{
  "n_layer": 14,
  "d_model": 256,
  "n_experts": 128,
  "experts_per_token": 4,
  "d_expert": 32,
  "d_shared_expert": 64,
  "activation": "swiglu",
  "moe_layers": [1, 2, 3, 4, 5, 6, 7, 8, 9, 10, 11, 12, 13],
  "router_score": "sigmoid",
  "normalize_top_k": false,
  "routed_scale": 0.5,
  "balance_loss": 0.00154,
  "balance_bias": true,
  "init_std_router": 0.0101,
  "lr_router": 0.00037,
  "n_head": 4,
  "n_kv_head": 1,
  "head_dim": 64,
  "vocab_size": 8192,
  "norm": "rmsnorm",
  "norm_place": "pre",
  "norm_eps": 1e-05,
  "positions": "rope",
  "rope_base": 10000.0,
  "rope_fraction": 1.0,
  "qk_norm": false,
  "attn_scale": 0.125,
  "tie_embeddings": true,
  "parallel_block": false,
  "init": "uniform",
  "init_std_qkv": 0.0201,
  "init_std_o": 0.0,
  "init_std_up": 0.0201,
  "init_std_down": 0.0,
  "optimizer": "muon",
  "lr": 0.00411,
  "lr_mult_o": 2.0,
  "beta1": 0.95,
  "lr_head": 0.0045,
  "grad_clip": 2.0,
  "warmup_steps": 200,
  "schedule": "wsd",
  "decay_fraction": 1.0,
  "decay_shape": "linear",
  "final_lr_fraction": 0.1,
  "batch_tokens": [32768, 65536, 131072],
  "seq_len": 1024,
  "doc_mask": false,
  "train_tokens": 291200000,
  "steps": 4602,
  "dataset": "wikipedia_en"
}
Below are experts of layer 2 (counted from 0) of a mixture-of-experts language model. Rows are named router (the router's row for the expert), gate (a neuron's input weights, with its number), up (a neuron's input weights, with its number) and show model dimensions 0-255. Each number is 500 + 50 x the weight over its row's rms, rounded and kept within 0 to 999. Numbers have three digits each.
After each expert's rows: a language model's description of what the expert responds to; "mostly gets" lists some tokens that are sent to it at least half of the time. This comes from a sample of Wikipedia text that the model never trained on.

# expert 8
router:518510470410563548561516522449514386500467502438466434480487518436501523533451523451527522527529513530462522524560472416476526464443574465444488517571534418495512436521452467526592527542554512494456469532548464434506508513522450524409462478544509586448492439416539544458408552488463456486448448593484517462577428462507505557492491507475529446546533508492583511487586464487395524539507546564547537446554550458501524477560504439567444590578533532477511470591504506393533448437525513382505522388584586525518452448506499529456557477505546405518487511414451513458546548490425582471441504539488486535538562560490531587502524586422526331473568505474465496560437502506482441428524399416500651534498507517577454532525452496474422488515435567564481549399603523464539517565478516
gate0:602524550550507445562422562473513546468467568532490475464512479481525478499382490376514549453571521507410469537515416395498565516477469444441555459517490473594613542457532538538559579548537490479475503479496393538562534561470532573533559534485542554469558459609489443482513490548467478488455582545362560509432527386450484507527478493547551453515402493463520523454510474474524509604453478493549507474487515581598459501554504479518581591451504412539480469491404550472452536469470420428463436433492502411542472482450560514514492545451508444494428502444401539478506546490497472395457558523414444652530549558484505446483527548477497469455473502432530413467613541570421521543513552506479557478561481566543483568493462542450440492536511493530528495597492538475503512508420504
up0:559516554449513548466481469525529538508557454575540432493503455539511508508467480511484519568551514453464440396522498464449544523462508540436571373411480459456592533528594563547440527501537569525517488561593493601482583503477450547507404607569476542494556432543430608597547536491449446541474534460496578456463476463470563470417454430500492412497454507552568444432479464498577548576479489559504488513491597517541541551540504463457484575426425475536490496428465537486523523518518477505533493483521617472589473480512541470463489471533509491465462518497461492513460438444430492475470420429509472558461504513495430429558504585503489402507475515475583524514456423608430468431488636486509608492484537526464474496544487537452447609550563437479359580538509536469432539461447427
It responds to: Word-internal pieces and accented letters inside names and words, often in census, election or sports tables, e.g. coup(les), Vat-ican-us, F-eng, complet-ion.
mostly gets: "é", "ion", "ou", "oy", "á", "af"

# expert 44
router:578541546363525552465519569502505472486481443567471527527426445564523528554521531508559484553518454493601532548450463480505501465464559507404597480503500525533491477478475496500581571485507423497402549437615472490550543454492464552435391510488445532424510520481483513454516554518583407558523461546500488539476474477436511500522506389462608417512526486403492462414572555596500450532514509580447552465455596529545528414497516480540438517509435606414464506463524494465560560424539571554449601481603527450459550556534480518509541523487462430488511554474445564496466508505494516544568492456470504448570481536523494525444537513510516425480493513511544505443488564450555469531566463380572558487464453567481469414453543581435487569512501582592492557453569505411595561428433552
gate0:510464417566450482527530454492498436480494526447520518529509501505547485473457518578502492543478387517386497511500570468500428552534548460559465441557550546489493467479518590442513507503417548527568516564394405533483553551524500486377466408593397521478479566485438485454548460430534564548516482461469403575595437543580503501500455464500527542520461462539533467520525586513447525462460476508418501530506554586485533531483530568461421445580602500446501456579426373508520466488546480491469565503513573498450559464462481495622424515518397450527375507549554474452517584435630484434458532484508562540487491453467476459534483540488540592429486512555558515555457452467445559484479528510478517509513508536589540546494444376542504520526488523460652530495479500550419543506500556
up0:497492522462500494564497495414518452531476453499571527515506503529481477411524481478448430495550564482568458491446491553513607444413534462475495469525483566459433538498488524539432511622506527429453498451534467463513404569527498450460508568513472489525491455499520548540457586494407395438496431500563509552465450509397536532402507445493440460476593563617498485487446498539540524501538493545504404515476455416594485539524472453562519436500557492529497530508527509503475540450432521460450454534509552420482432617564490448500442468533505513538515530392467492559512536522463491472463403455395534425580472522465414637485532503521360475525558554501475501463488550567520490586561492503456514430495418541469486384487516509536513522508534465449479473495746468553543504558501486
It responds to: Word-starts like pro-, Pro, Conserv, and New, plus semicolons, slashes, "for", "or", "more" in political and business text, e.g. proceedings.
mostly gets: "41", " pro", "31", " Pro", "44", " public"

# expert 21
router:494493502509420472553495449452475427455528514495549478568452478495572568561516502516530498576482544504570595558505428390500499508438498546336427507497459400406466456521425572443534460491528387430466485498562489407516583539405488514504537496493455554411428565498533506530456494452516439517535438499528401452488488548483444552473531516445608479565514434518458588492563521457496458579587536503421429476478559424553519503473559466535535467588581544553522395588550515405485555473515546418475483445524473559471510446565543526546516482429513436460459467443441528558519432478511447507525544455473598455401460541565478481517550505531471458547456523503536448475508562568494594555597473535467482430460439432457537517570522539512538481447517578475448438540461571549533501478416510
gate0:421483426517551442509516567617600447488526530500529495543538493509481443531503457476505526565495465398525498543572598536516567499547561582457503407493510379485536486536551561467593543485478499451460467489522536385516571598458437538489468476475482527437477472532394495523578421507452526647477533486572531380510454456525451505459469469547414447622531575413543503500447429466466519510531558481464522442548448630512579458475509447497529436559452599425441434472438467520542504482514438478512499508487559509550578528527561522528519488488434481514537511496586470515440560491466500510496516535434450483464408554435467435598462534581406558476456549495493507564480465492498504497447548456501605482564489499519517536398572460482477577577408556439519546485547582480470477511485528
up0:436386394520417550529390512470595509550536490533503527424491444502498509450566509440459488527509507490501557424452557466559492426444575457458508488451464527427487469429517519511505442529486585533506431466451516453563468513528454512463437385485509499470475478524473532480526431503434429481536445447564463548458476481494397507381460562551451427550497420579433536488466522499502555490497435578510471477457361493541484479478504461592556526598512445487535506556559453535482496556564521544510446588478411345562520514491453511467489512395478415510620485524430529551434537481492384527488404526476511490494523421534502461581456635448468476554555504587464440495473474506454455550466410569528463489440536463477508472457592511483511544529529517439481532589477518446511585498439514
It responds to: The conjunctions "and", "or", "but", plus joining symbols like &, /, =, +, often linking items in lists or specifications.
mostly gets: " or", " and", "=", " &", "/", " +"

# expert 45
router:443537530437530506428487501507522368489530527577456448528542465526485540497492537481590465557455447455533516590526453408562457458498548460438530507548428402471527479484433457595508516523527498475396548369477524523530476533452493441409428542530504549478552475493509526481462493459430454429390482509478489497509477387407507518540503399580503407518549444461570438552464409550497433539461518552496461468484616432490580548518445506578494570496477569470519529469415512459518447373532490494539580431583541478541535504506553620470572509447455493519465472374564492433526494457454571472467583499473482539505497572464553590513618500512522458453519553487565513537486535439505503496468427407545536461561470557542488532438524584467415582450525488486479549477507527458452544482435531
gate0:511502429535552480500526560479513506486327481416442483579458459592479567518473461523511523493506414535520475453461529419493540599373437498478549447466489494565501473449539557498553505486501519514484509514549574487513535547516452489397524508573538517491474521399424595541454557519477445464507529489516532465542381544570515603499501510494517463546578572542560430533483533478504521487563547597493504559520474488534554470502525472549542483467595496543406529492507398494511437511514445471502546465510488474500575544491539499496517559514463413530514506379396533511485572582416548522572526399392370437494422561519505403513459384465518478509470480539491430572445531468501491596454558544524602460483459506485569557395531451518387511470513531479581526441468432462527507442526517
up0:496482535493487520515542495457447494471574583588533549488641428500450443446519478496501507461592513502522585526508455517501455421496524581542505563547502434407500544555544528477429511506590486499579494435400489439537442387506495524552484450419457478511617521424576455520477472487542508478496498491512552589452565513496414460475516502439440415415409495492456481488500463498483447497452487522419454425445464551463564503352479487543481562490463460518456480555481555577405554510545496515503496589409468604511540440521528511454408422432405585482490435512597486422444542494519452499427493533615528488548493431498505531427586489493423534519462476514482408529520432502515420471582493529466466480478557431530515452586583565489569456476488500543438444549579544561477449514495522
It responds to: Mid-word consonant pieces, especially g (ne-g-lect, Ar-g-yle, Heiber-g), other short syllables in foreign place names, and spaces before numbers in tables.
mostly gets: "g", "ow", "ill", "aw", "ag", "G"

# expert 34
router:577486540411573551527500545529494396463462537488466472503415484518456481464498575494514458513513415480424549510458507501584515575510523511455497543526472530440564395493437477517556562526497539486422517404557485476474514492566409534413462504474443536547426507500531537475503529447513418492486553533434512525438513458471466544473488384554519379578476475451588498452476496534435452489414511543572625422486486457522506454491409478510452557491505568444576449594418423374542557424550533460557454500590509492488432491477510567565489461528431478569422520487539448517487531455470586539482489564505469590503456565502546567527563578537584452520524455454530412535453489608473531497531440477538532435655530470496508516387400509511504511521476549512502504465611533503474551564537506
gate0:507535570491538486501452542509546397497569400472456423568500566443445506467562542479427433539518503490434541556472485565508449493517554611472507571562485474452491539551469609536475533491445536500492511451450507512391537522555478488561431507416557469534502582551530497548520539429536509420543509495511425469438487468559528523418454420554427458435441500565580422461456502478577511514500514555442567506505497528395504464446431443519435531597511583453472490511480500522425497504544540466537406538429398429456372461484491539429487482497477455524450589464586474575562495527433647461389501527535446543552486508540530525520583496513534401498532609567540479431534504480529465520456527461567505482505494441454551540519477584449423470611501541431509504508585534411534455497504508
up0:454489440501434505489485411436505569518440589519478576401498457544541475519505481482610628512479514459570466450459526469486509511449469424553510414439573503595571500456573429475484470510576484460512482526550469448594483439425476492444589544533488496495522473484485485475576430539439509572505467518466563504562499534454452445558480569448540512494544493420366516531514447484431471494501500491495439493439499516594489496523583546480464459420535472529521497417507543497512475486457411551473585496571605503542583520521500462559494473534518511537536432557372509448495540478576338539660507493414537442517597446428478503445471503463485562491470456488434538577425514498436537463522374513496439526498482586543436466458486481530546522455459492509459516493424455613476539537430502
It responds to: Surname and place-name pieces like Hol-, -ton, -ley, -mer, -son, Mc, York after New, and Hispan(ic) in census tables.
mostly gets: " Mc", "ton", "her", "mer", "per", "ley"

# expert 41
router:568464462524575482461528509479507455497413560564502482543453574467480437486435438493590455653595521589525529482523532409486509588452541433506496433577463505495635416493502550533526494571478425494492532409473432510531465552504409521506462538518430541442596488510489475431482541464422414489459446593471587418570411466490504502478394510442592420494439539405570549521488529471474491562462519474546505485512534515496601487516448389503509507503574515515475556537461476498452491439533556441508508425468515514493527524556561560482532512537420468492424486452470530451423534563460530535460540473458501517495542548470560552439572550438499475493423566520546491397487535529496451431512396315550578536514506490476499540478542516519512503492516597544447502469499512478612533515518561
gate1:461579442430524492493329528460460482418434464563473535445561495551504444460476508458579617471544463473447563548532470519476512525503494495365527538477531473557572532507556448566453497491626582506489417400626467523531532530509468409510492462535521531518530412438438506555640526484490517416539535502479489496565475433500496516565514513589441502525489536582493502525518586480439520579486463528517517470568471594574509466507491523504488476405459553485487489491510474550494644531521498510452510467502522459491538458441457474512500556460488463491538447474522494502420614519493546612638514417585500498519594517495504512403460628520582465492514523513475545455538512498530580482505461463559479539473526476516443550516495485486439488475575542490581590565627517563552512528458526
up1:404551486475530535475553475497483472453447528488459467426469477524535479571401542454450456535485400502567582500487508459490545425406511393494466564496613527621468575457520536553546482448545515425480433425506479602550454515539528452450432429501507505581542428404524538501562525463529474437494496510486448386559544511511515487550561456498429454466593591503493543506471564457498512586537525498471494510466555542468543457556551481567558504507600499480393508540532528510553536419453434512474520427493465444437510527538542516491410510482385472526492409421421522522524514535390519554477470559518536544502507486432518445539437505519524441521608554552382503434442494488513492491394545533569583519502475533487521478435486558525473461474461466482546411496613604520606440456446504
It responds to: Country names and abbreviations and month names, such as United States, US, American, JPN, October, September.
mostly gets: " United", " October", " September", " States", "U", " American"

# expert 3
router:566447483421585520497380581425496477531434519548533469555477470555434514479427528485564476521557397530537581583469436500448537582472589492516533430587503391457518534473426550594476554555589427532539497424435406484535487564437409509459466515510433587475479572517387466445506480538520436421435511479490542539538556421487465502556506459573472395564441463529548547459496495514467489567531513495503495523564563426500569611526522438489424526510522515488424533566411533468516570526543451480569538460597491486564443452532535549538528464480545430567408584375462535487495469521490558581479573543472507526561468553543470513529491531518471527504502503452520508568455515552485466488538467372505528436533529505452445529437473573535480629521510494511497504504486558413543484522502530
gate1:449509582504545436550486502455573507545478491450478486487573503498588500545548484463426499610593484488501513469544441484506445459482515429480531431467520534503472451521453445569489523475478515495511451515470523550486522534554585504478516529442578523483516469450512437508519474448415444400439459500499510476530506556593458522489423512448454470531541507587476525525486544498338510568483497589442569463470507541358573443462491561457485511603434660435477499472509526421478471546515516472414454497593548473515537538548544491593406537510501443535558460573484560500447489528556496523523489532461496444563502476472509528461665586450578469450488584545499563505508506541450481405555472537465518477485670477459460490479542494496441537554589482445469544460609605594537538519459458
up1:622511481494480472463650351506489515521413476559508498553465486472460441466424500573518515610514549454520514489501511533406548498527546609460533484499486583474492395484531456515512466510544444458458469576557510506558394415493495500451504509612521502435510537547473491458531467533624510566406527502531512425482479515592519589418536500488501557519441509425500452516545404513604509519524525523562415475461488524521488513575560521437621547466513483468475556559453392553385522496528469463554517498427476501510424503567510471427501529478480572441492508521490529501539420481498460428498388440587582509511506497521534514438476493494475536517511537443474570510425581522546432546500517439437497506451328481501500504569506554545569523487511546531408452549475455413482456512488461
It responds to: Spaces and numbers in table cells, plus "was" in opening biography sentences and "Died" in infobox lists; e.g. "| 785", "was a khan".
mostly gets: " House", " Be", " Time", " Is", " him", " Born"

# expert 23
router:539518516432549544469445561517455378479485519559445468542446535506467524518438441529588490598571499535443593544504473471523540512461570450491565478541499419425559415599526544554534506576541473562469538397490430538486535552479417568453475530471471538475562500476454516485519503417475444415490475562385480473520444413518507480508461413498540442491431479442567564463482503497424524547438503498503554486474572506485630503515471466463473564522559595452490510525438508453478488438491499486536524407515569499545503516506577605562533475523472451506433528427495494525388531543535599512483585511526484536472533515478585568457550580483555399417483476473512517442480545528442442446548404378619572448583476526519448555444482538543466558490520568502443527495606525468558571570496526
gate1:488474547544513590580440460542458463516483504464461429502476565425459540467520471425529547587440517528449544509491456451574472585549556392506557491461461525507570490468453467533501523502431503529507566456447518371542494439440471519531472554492546527460525508533544468541566439548393516484469516589418491500519506413524534483521444441492585510446403477498471478489399440482380513504508551543522531459538582490510526535581526371484488543520545562458580475483493471489508416566492461425496485414457470433494517576465483500450433462528461498497480514467364532507493468451536546357476531483526495396544543466554419498406584469470453454457516502576589491471561450438434496480432486433480517491506430536495468548531349462545456566531464566404433516470481551526522575542405423
up1:527539360482546451530527409566465525569552561528508490567529457482469524434519543461493521488523470502427547519517460551566425327502470416580526468580506497517498492567495500591452477466476568565506488483424482571594472549491561514536523447590518458546431495521596466563535469505469533499480496536464477473481495448430506557597499426498525545488486473553523493584489404525525533459472455507514517484517533589518562461495517543610484487528556500490464429476491558516452487566454464476457441394451517460583587525515437494413564491553477573467486389495491484495478522579536494430483480520477483424470525509418414561416372339445488542558454520553503396402471500502570487501465454539500495479432547539469509600510440492547584433568574531488511458477536567600515471473478542
It responds to: Prepositions after verbs or nouns, mostly of, to, from, within, into, as in withdrew from, north of.
mostly gets: " within", " from", " outside", " into", " inside", " cy"

# expert 22
router:523525482471489425445495488469470545469478511542522586527406556555453463518486491489525507544586510497514440474492549499551455500579523438455479522525365583409490348482459561470604574508549472588461582395545472480372438521402425495517405470487480573435501472489527480440428475564464472549512513485521601508557436491462508525516425481492538495467572535380484509499538453575499423430551526558535528571487438442550466520502451425446431480400541487433461526512427526478450579419476581440462456448600486542548541517450442469494567416487508497502580504446576529451540546553528510575479565523545551525480486512548447518418502564485476451435465468518568523438492584462516463451513573371422478540451467461523561467507525491508551446554501489529572494542494528531548522527579561
gate1:507495537517456482444457489502510482455478442504426518528446488535451452459504574597527422588512552507467531498544501482494472469491537445458431534499448469422484487558509449445537575510554589527495448420618531596408486456461455548567426503568547504412486521512540549420379451520439503431502510475435579445508427483503513506489546347493447502450425553436574425477586488531539457461451542484556530438547437508442488544536453460455512458463526485542468451401430477485497535475451518487513412426482520521488526575453491471445460483513519464490518444466586426595473526542484594597510506466585470545485456611536407500465516457459510449454357555521544447492497540569402549446455590465529528546522528527476502433514550527461522522562537466620519421539559488547544470610534561
up1:461507547573489450424457475504517482485491410508406504488494487523457482434535604609539437569488562510510539542530494438506394469535550430474428522503431442449450495547553502437557570526566570530515467414598522607419479467417437532554433458563549493417487511534532512434417459531491519432533506517465626435512421497525509498540512403509463550442423571435528422453563510526552455467454572525569511462528472569441461523509456464444480447433514449540506428404456491536497570484421507517510404443505514553521539563422447472456459471490503444468513419451604462600481499530490526573556507472602489530476459555534424492456523525479477455417341550538546444489459541529413540490460569453526518561499523534486514499520548549449514501544553477591498464527514517542537448609537556
It responds to: World in World Cup or World War, United/American/USA, year pieces 200/201, digits in tables, and series or season in sports writing.
mostly gets: "S", "48", " World", "47", "-s", " series"

# expert 28
router:500497541508512542535476562491554494461564456573462413485448539560597560536480373398546579527550547487521478512524502415591518497466538545455565471532443492364520472584423494486563463499560448587508448477547506480517496535469457505386474407463508568377500391540453520573439482433432493563397504481536451506491418550478500465544518530497503436502490501450472560472432556474420409454521538471527579446479490442501501534448454419484476508410427476420514514530429551468557455453512544500506459478600524501530549482496547475628521435521499493523551522451527585452472543489430466587507511525408578524555504556533582542521522509462452461545544524456609598551420546535525438504522423418530563426486450430488518480508519535468525492520527455503559521490590571573543569512570526
gate1:573499513506523402457630556511427448462511430539492460559493468538546496428508546552472530568548550562501553487497524545586552564528424482487480385538527476442432471487426443494504476494451535618487491466595525447509561616538455428429477532560496541484520429427503511511532496423495556529396559413509488531532458563478569518535541461528548463480649502478492604531460445519384428480512478496520476556575440477522536477562480489469429480481405449458527525483422494491511559487549487485444530564440457536400517476522459479512535506448459451482431522582516499486484485447453548496584586509499487515524471440488483473614586507467528524591492489436633567586461514547525591505519588517529498486522397512462467530518501492514499524521543552429501522615594544465537584417582481
up1:485652523580455509448566427482580533499404594484426520516413526551573396508411470546430496484492399509516495470503592516561493526548497566562442436530557550474556479471491531538419563499536505511580565598504566500509500581542495517528595522557559461505553532533553523421511580527424465522498511467460528493562502531523448491457424555473496419499401493412513484557444543474440519457501455507561558466443487457384480459495437483519529429543498405585437548523579607502573563375412495515538470460464564394425492501644485477485550574518493514534517473489549519539543483524531468505530511553473493611533489478541461457512573425530458558517578536477488517443475440552462470486526533483489466475500516566421536456531437456517570486484530503484449497549492451469462388576520504
It responds to: Football and tournament vocabulary like Cup, League, final, International, Championship, Stadium, and qual in qualify or qualification rounds.
mostly gets: " Cup", " International", " final", " Championship", " international", " Stadium"

# expert 20
router:626515532339596433529535500496549482488481623526494506427519483456529518478515495471542514436424512491491509559516466490490553534408461535462550469556369579555447454511500441487532559539550466448498514472464454458481525568539455485396521417534446598436586490558517468527409485471539482572393545499462468456531485465460463563519548543572589521485507540504492536549569458513501557568568522505504447501486528542557483556530482517465534480409460477475433500507494544431530464419477499430480639421599587547469438449566486435480471557504541510521416541529488560472546508555429551563583493513422528490547525563567497531516496556450459459518486554468519498526452478497530420591525452418441578508637506514477411600457531504434522514541458454543580529525586544538569530503556523
gate1:537532425487545492491409469460395468505466492573481483514477468509465469446477469501483503526537521570607505507520525475543511566554555502442477510496439522520485487568548462445513506488510484492595462412552494471517472462548444457576513443439399596534552506493537514548535409478562606537443501587505580426485384531450568540475478496528542526547606456510515530561463475470414400468475502569512536429502522504550534509422463496569530523467574516523605493490423493486531504437488508512422496455504487579575525466433473483626355466512460444455521446489556417570526504556578437543539459568452419531479498548507473563502472549333463537491523434462511506469443486544490492537438537469485548510623420457503577621473509499489475517524611448533521394472574487551455494541506606
up1:548497472487527492492528467507380466505459458553506467481428499522446454425462448500485467478535514557607477458512520501512505539537546506429460520524466491571454446524521460498520506463487454464564479414485534493505494487530425434588525476439411595543538485490529478575505444490591570533439488561518515446487418520427612560447442520515532556525560477535490562608512423482338408509512494580534548410514439471520504519450450488536503536418570547528575500482443526489569514422428499509446474490514483601563500477482429502634402472532499455445508435432633425585587518570579461549493452569457413500479495544480449540528485507357499493517508464475513500513399503504483469597453500484479507481615477458496534578507502492499455523521563435564529430513569471570453531549530625
It responds to: Colons, pipes, dashes and capitalized word-starts at line beginnings in infoboxes, tables and headings, e.g. Born:, City:, ==Life==, Co(hen).
mostly gets: " Z", "L", "Z", "W", " Co", "F"

# expert 37
router:595445522539492490532439472418485450429448546560483440471474421502492498441471533486511455517454506538512454546493460504486517540462432424492516512593500510428512482489442480616529500470598445528476463373504460407580485492485546530545406477528466467498474476438469476431456488481420460445455600476422543518440443551419532569553507503518469384534577464491493490448508490579547448526512487517576481575449489537549596432533475487599442446433496488513485522481427418477495525441597461480525507480471460587478506433496591512524541461445471508514556479449519640534520445491497550466556566562473489452519474472484509485489512491571467402558508442441589419514367560466542410567529470476618565531479485499479520442414442497436480451420465443557424474541577516475571556586578571
gate0:437491513552458531571505546463536486506473405532432446527531500471479605507479596387567504496522495547441516375548567464404547516461541422494516509553527496447542431500491573459496477466549548584466515496551546561549524614488403478521506546447457490573552509456526496472497518488426479548510450455521517496506418495522442530585464515516505431607495478531501518521500546538460574428539569544539553405509476498516499482485448451507471552522520531465536452408490498508548499546491498450493387481510517549595527496421497508507459418493478552574559449461600441466447552488498517562514603542405614617487499471534625401538545471568494496480447515484567501549397573457467422481460500509411550460536530439541492634469416501447532543534513485510518472563474522651448564537519565
up0:479435527464419455573527425455577516455393529481546566483477547507488441551430587389436533427491423545553576467462517557461424507587566451490566492491480529492544468548399619537497483545521607600485553513458564507500462551470491483507474636514492493616560549471488499464573478458444474484566412503481474449477514536496405547539398523529534482494432410526493476486507627512499509477467550501440537443544470514617435476490540522479418505429511493453470530468502502513508497510395461526451366509557548423489566458469498495628476465483617488429591487425504498475446518493582594540451485565503541503479526548446563511523516506495552485507467526529572459472521544480451491465447493531461384487494478487469501482518477582554558543525485513410527486515405573553562567488535496
It responds to: Capital first letters split off words and names after a space, such as E in Election or Even, T, D, Qu, and months.
mostly gets: " E", " May", " O", " S", " Re", " X"

# expert 29
router:527441540409498476564452535578500514543556539486568502508426518512469577532517434490556438510447480530583492519426561541579457437533543480511551438458458549440496413541465564538542428538418373460477561463494587473556445453478524494516549558568489493505472486592408446508541452521481527481565573561513571462504393424555487558548488559511603424559483576496487514447544438428548534425533504569540567589450489437471456461454436496471527563608451477476462552521476445482567542403435523441546464554495488423507526529472476493502501539485539509421536558440448466435437541528523601604471506434484425462587581493495497605431568551472502495548480454508578497495487496497508427511539465517458500440528429459449374506517568565551476559479556497400431468551499546525571478492432478
gate1:487448513499422507483434429492576493485407551527496487450454533482477477513505374489519589402518418484532505513454542512553515445449535564407538486471445511531564410469481501547461545501490384412442473460481538495472499511513504479493430504557470485443507487519433500499568428480417571507460455533449541540543440521492373507509537495554512484510460493453501448460501505528435582525516511465620452631524499487561502533434494522463446508513516451452457532522544545562490559424539423472584525464539462538487460421493438547601574453497447547512469537449422513494533550601437507561459540421448485463545542345529577588478494532530572483511560545541511530566550478394543506551587306420498451487476454553517432487567502487562602548481471512403474545514514494471500428450507529
up1:448518568476482422554590588424535453484534389481448561557488463543492520472448530500537449518540513539534542637526561468445448527506490322545494521549552514505442504521542484454475469502466527622604511487548381455507468457538510518465479545382518550515468537539525572515577422450519504510518543444524401494549492466550443524493487452409428516456511440550479536514499597483524398468528535475530474534465596519521467568471505484491458523526493479523536460476478476469578460518498515489439492489430556506569492534503441493510444544479493411469474504569494549504538461504534432479522456508557511539498515636540484559511339480500393556504535482453541561484455436544502534505458516584455636517468528373575544587482574491485534500457431469583437478586521568575469584546466530
It responds to: Time and circumstance prepositions, often opening sentences in biographies: After, during, under, following, until, near, by.
mostly gets: " after", " during", " under", " through", " following", " until"

# expert 10
router:564494529486547506391515557552469365523470557585390511574462546418442491520443501470655462598551511521482554546460525475537511484485560522482486487517509410531561457517477546568454493517557462541419565396457443488508541489507501529519440494450512589450509422514466509452482487463412458429416507566443483510521507498490448434518479523517622458483513495423608531466486462526415451554464499519456479517463571451523562507513474476531472484451538624517490508500492529495477495427527510498582498393511488517486483477491535569607548463516440448567481493435540485472488460512543577493464598504529463517478476510610545589444501564495563402398489563497538550497509562494441445455518470309547614501577537526504532560469479522560513510467517568565446505447562545429597509503472500
gate0:499453510560449431534423579387559468545470448504514478517537439481559543486401428474460465557582572490342558468501417471471529565501529463479540477554494551462449511506467449498567468535445566556508579535510466583434513614522509436419468535525489489469510479433500519573563492440458457496462538534493532386462517525505461473554503527512469470425482453485553542509485534432476478471564465447612506490503542521539534527535512445421459572532541431475472470516475459546480490520405505502518593446530506366458497468546568530494486531584480527532515527495500518508492472431584613409521586606503428561504502616457502417533598483481397560456513468474454415435514416494542507580480438401518571548543508480504491402478437448508409486519590492492481460527512556558472580568552533
up0:437561437465497546519574512487459473461463470508502424475484442478479534442467481533474456407506468445481483501533524420551476564573522493494576452541521488491494504523527464458466456462546533493466457393520516438488499553476480518538506503531495487536568515570396462457522494511502460499433451583510460474471542446510503512454520402510551542421497429484443556533391491449520529548468491555527545514414454542408481537493470503511535560503428390449536548542550550530542513391428526496533467450421559438437513603510479512516439417512445496457591462553421431444542502508467544573466431673579584572501469510435609443550534461545546533546499475508416614433436451516507500511441485520512459496512507512454386481533513562479544512409465467354479528514463299541523486458488427
It responds to: First pieces of common nouns after of, the, to, mainly a lone w, g or c starting welcome, wounded, weather, plus men, women, °.
mostly gets: " w", " ft", " g", "°", "ict", " y"

# expert 51
router:513550459384464526422491576551418484433530531506503453510492579445510523427495490523528401525479523493475485520534521460582453489538511519451435523555448501470486527501457433485447504532513484553512473424482483444493541539506434590466415559504486466538467523512512490482480482509430493402432509519507500548440491406406503453520459397487587518568482419539489517453537520535498412502513580568543515527466469485476482542486433526452409451466562604456453510509573532580534508478517568433419541432533622552480462479537540541459564470503540450477415569529567472433465583512431607481399578484466523549504520470538499607519555578513562396412510512523498510556517599541532420498561487416631460543475599534518468498490563536460527520503459593588474541541473590408535460484532626
gate0:462517591500495500486651356483542480460443493510491445573489554531505517483521515537504563481497507539529506459455537563477459467491541602553518487454492505425495433577484464569514469533543518537491552366584526536448512580523454558483489612464416467484460608510534491577470539499534347495582558572554521509512477459531521452474495452480543491517579494533620478450577548531500485529495494616555402557544508463448513482470423443494519454497480541532502434551468493468561364417550518542483550549382511496408414499476471543494457530598483507493495537505567466504448556442433572605516558415472508490541539467477424470545557452472501544520402481393548520473439593536479439539527499474469528510487453467450497470488518531475509486543476504646525467498497435507543496554592551
up0:516445542513477568507501435543552501517530448472477465535497589582597486531568444615559433521426541513537483484421466438540534468531594601584449527452462596404440459522515415540397469521494633426420515495537558463465530555487491569493448536462439480517490585497481559567505520520517458632529496627557547580505467489556506514511510515546538502559556560551595533537494443542568502501534570514539539511571520494501535475484444461448449516449454575463632461488518549488560450396392513504471486537489542532535504441506563509505507494548507551520476534507520531502529590483438548551386558511478515497575509491513473440543557415476504521544504437529597503492412381547474373527482605447522469515531469432416556477549462526460544474604504483532542510499509511471519464469500549
It responds to: Short word endings and suffixes such as "st" in 61st, "th", "ial", "que", "ster", plus spaces in coordinates and table cells.
mostly gets: "st", "ial", "j", "qu", "ast", "ary"

# expert 17
router:561480503495533538479511557467538451459480582574422466545484589543575508539503472516530527634485526574466569602473467428519575510405576511444528446509491517510632411550548500537509445503489523471471487479541499493502485515459422611468435554536464453416498558448449459484465509471422438475497437573372542485527450522470461524432457490501552542493459408423562487427536525522416440550435491522495591479490480516478589474524437413436477566542469505504487509507441493415476539496499538512470449425504541489495541491496568540546597464513436444498506528475526513545490485588489566546442585507479528554523532533560612572425497575436494451473529453458545513482444515570419553426599388379520603478537449530473441472434424590474525492471452528550488468470576487535544579538566494
gate0:445441501472591517488556497410468425500475370532494463529462467508609481441510477415459467510536482549523513574517450518508581498521489390483544470475540389463567526485515540576468476518508397567532552482549542503602469463564455521575549468462493492479554526566472558496496523500538462490495511569497636519413529402559510494548504461448554354521540544389474463548464535487472503516431495444468522500353481529508533506488436436459448495548549478456550476494383550511603502397488421494495450538556525453499452533420502601464482501505451438489492491435561583457472526501522569558452487475507440543489473567486490566406489521455507479478388551467480543448519509450479425480530456438473540419608530483526527542553557519457427488506430566460421436427516496523611531521577470
up0:518505480514470582490468487586517581524364544517631534545509488597419539536530477609472513538527477470525496530482501531556506475421498482560497509521387573501530521561443524580489502441503560454467463374427456519412517451488636490520432381500522519500513533477503415539488423525439493460542486466490395557495510538520527475419522504463570468588409475567487478453491540489495466474552501500521424507516434427501515474466515506540543526453450559521543597590538484502451534542520582476491479568442487515488647501554563478477523452536527566488553574550521405555483564554521497458492506405465508478543502462501392561508529370530474557493514443523604555557541493528568494487453547494508426573489434472531524445464547476548478507501585581598487455560578483487502479497552628
It responds to: Common attributive words after the or a, especially capitalized Main in Maintained by and Main Street, plus public, final, original.
mostly gets: " public", " Street", "ound", " final", "ru", " main"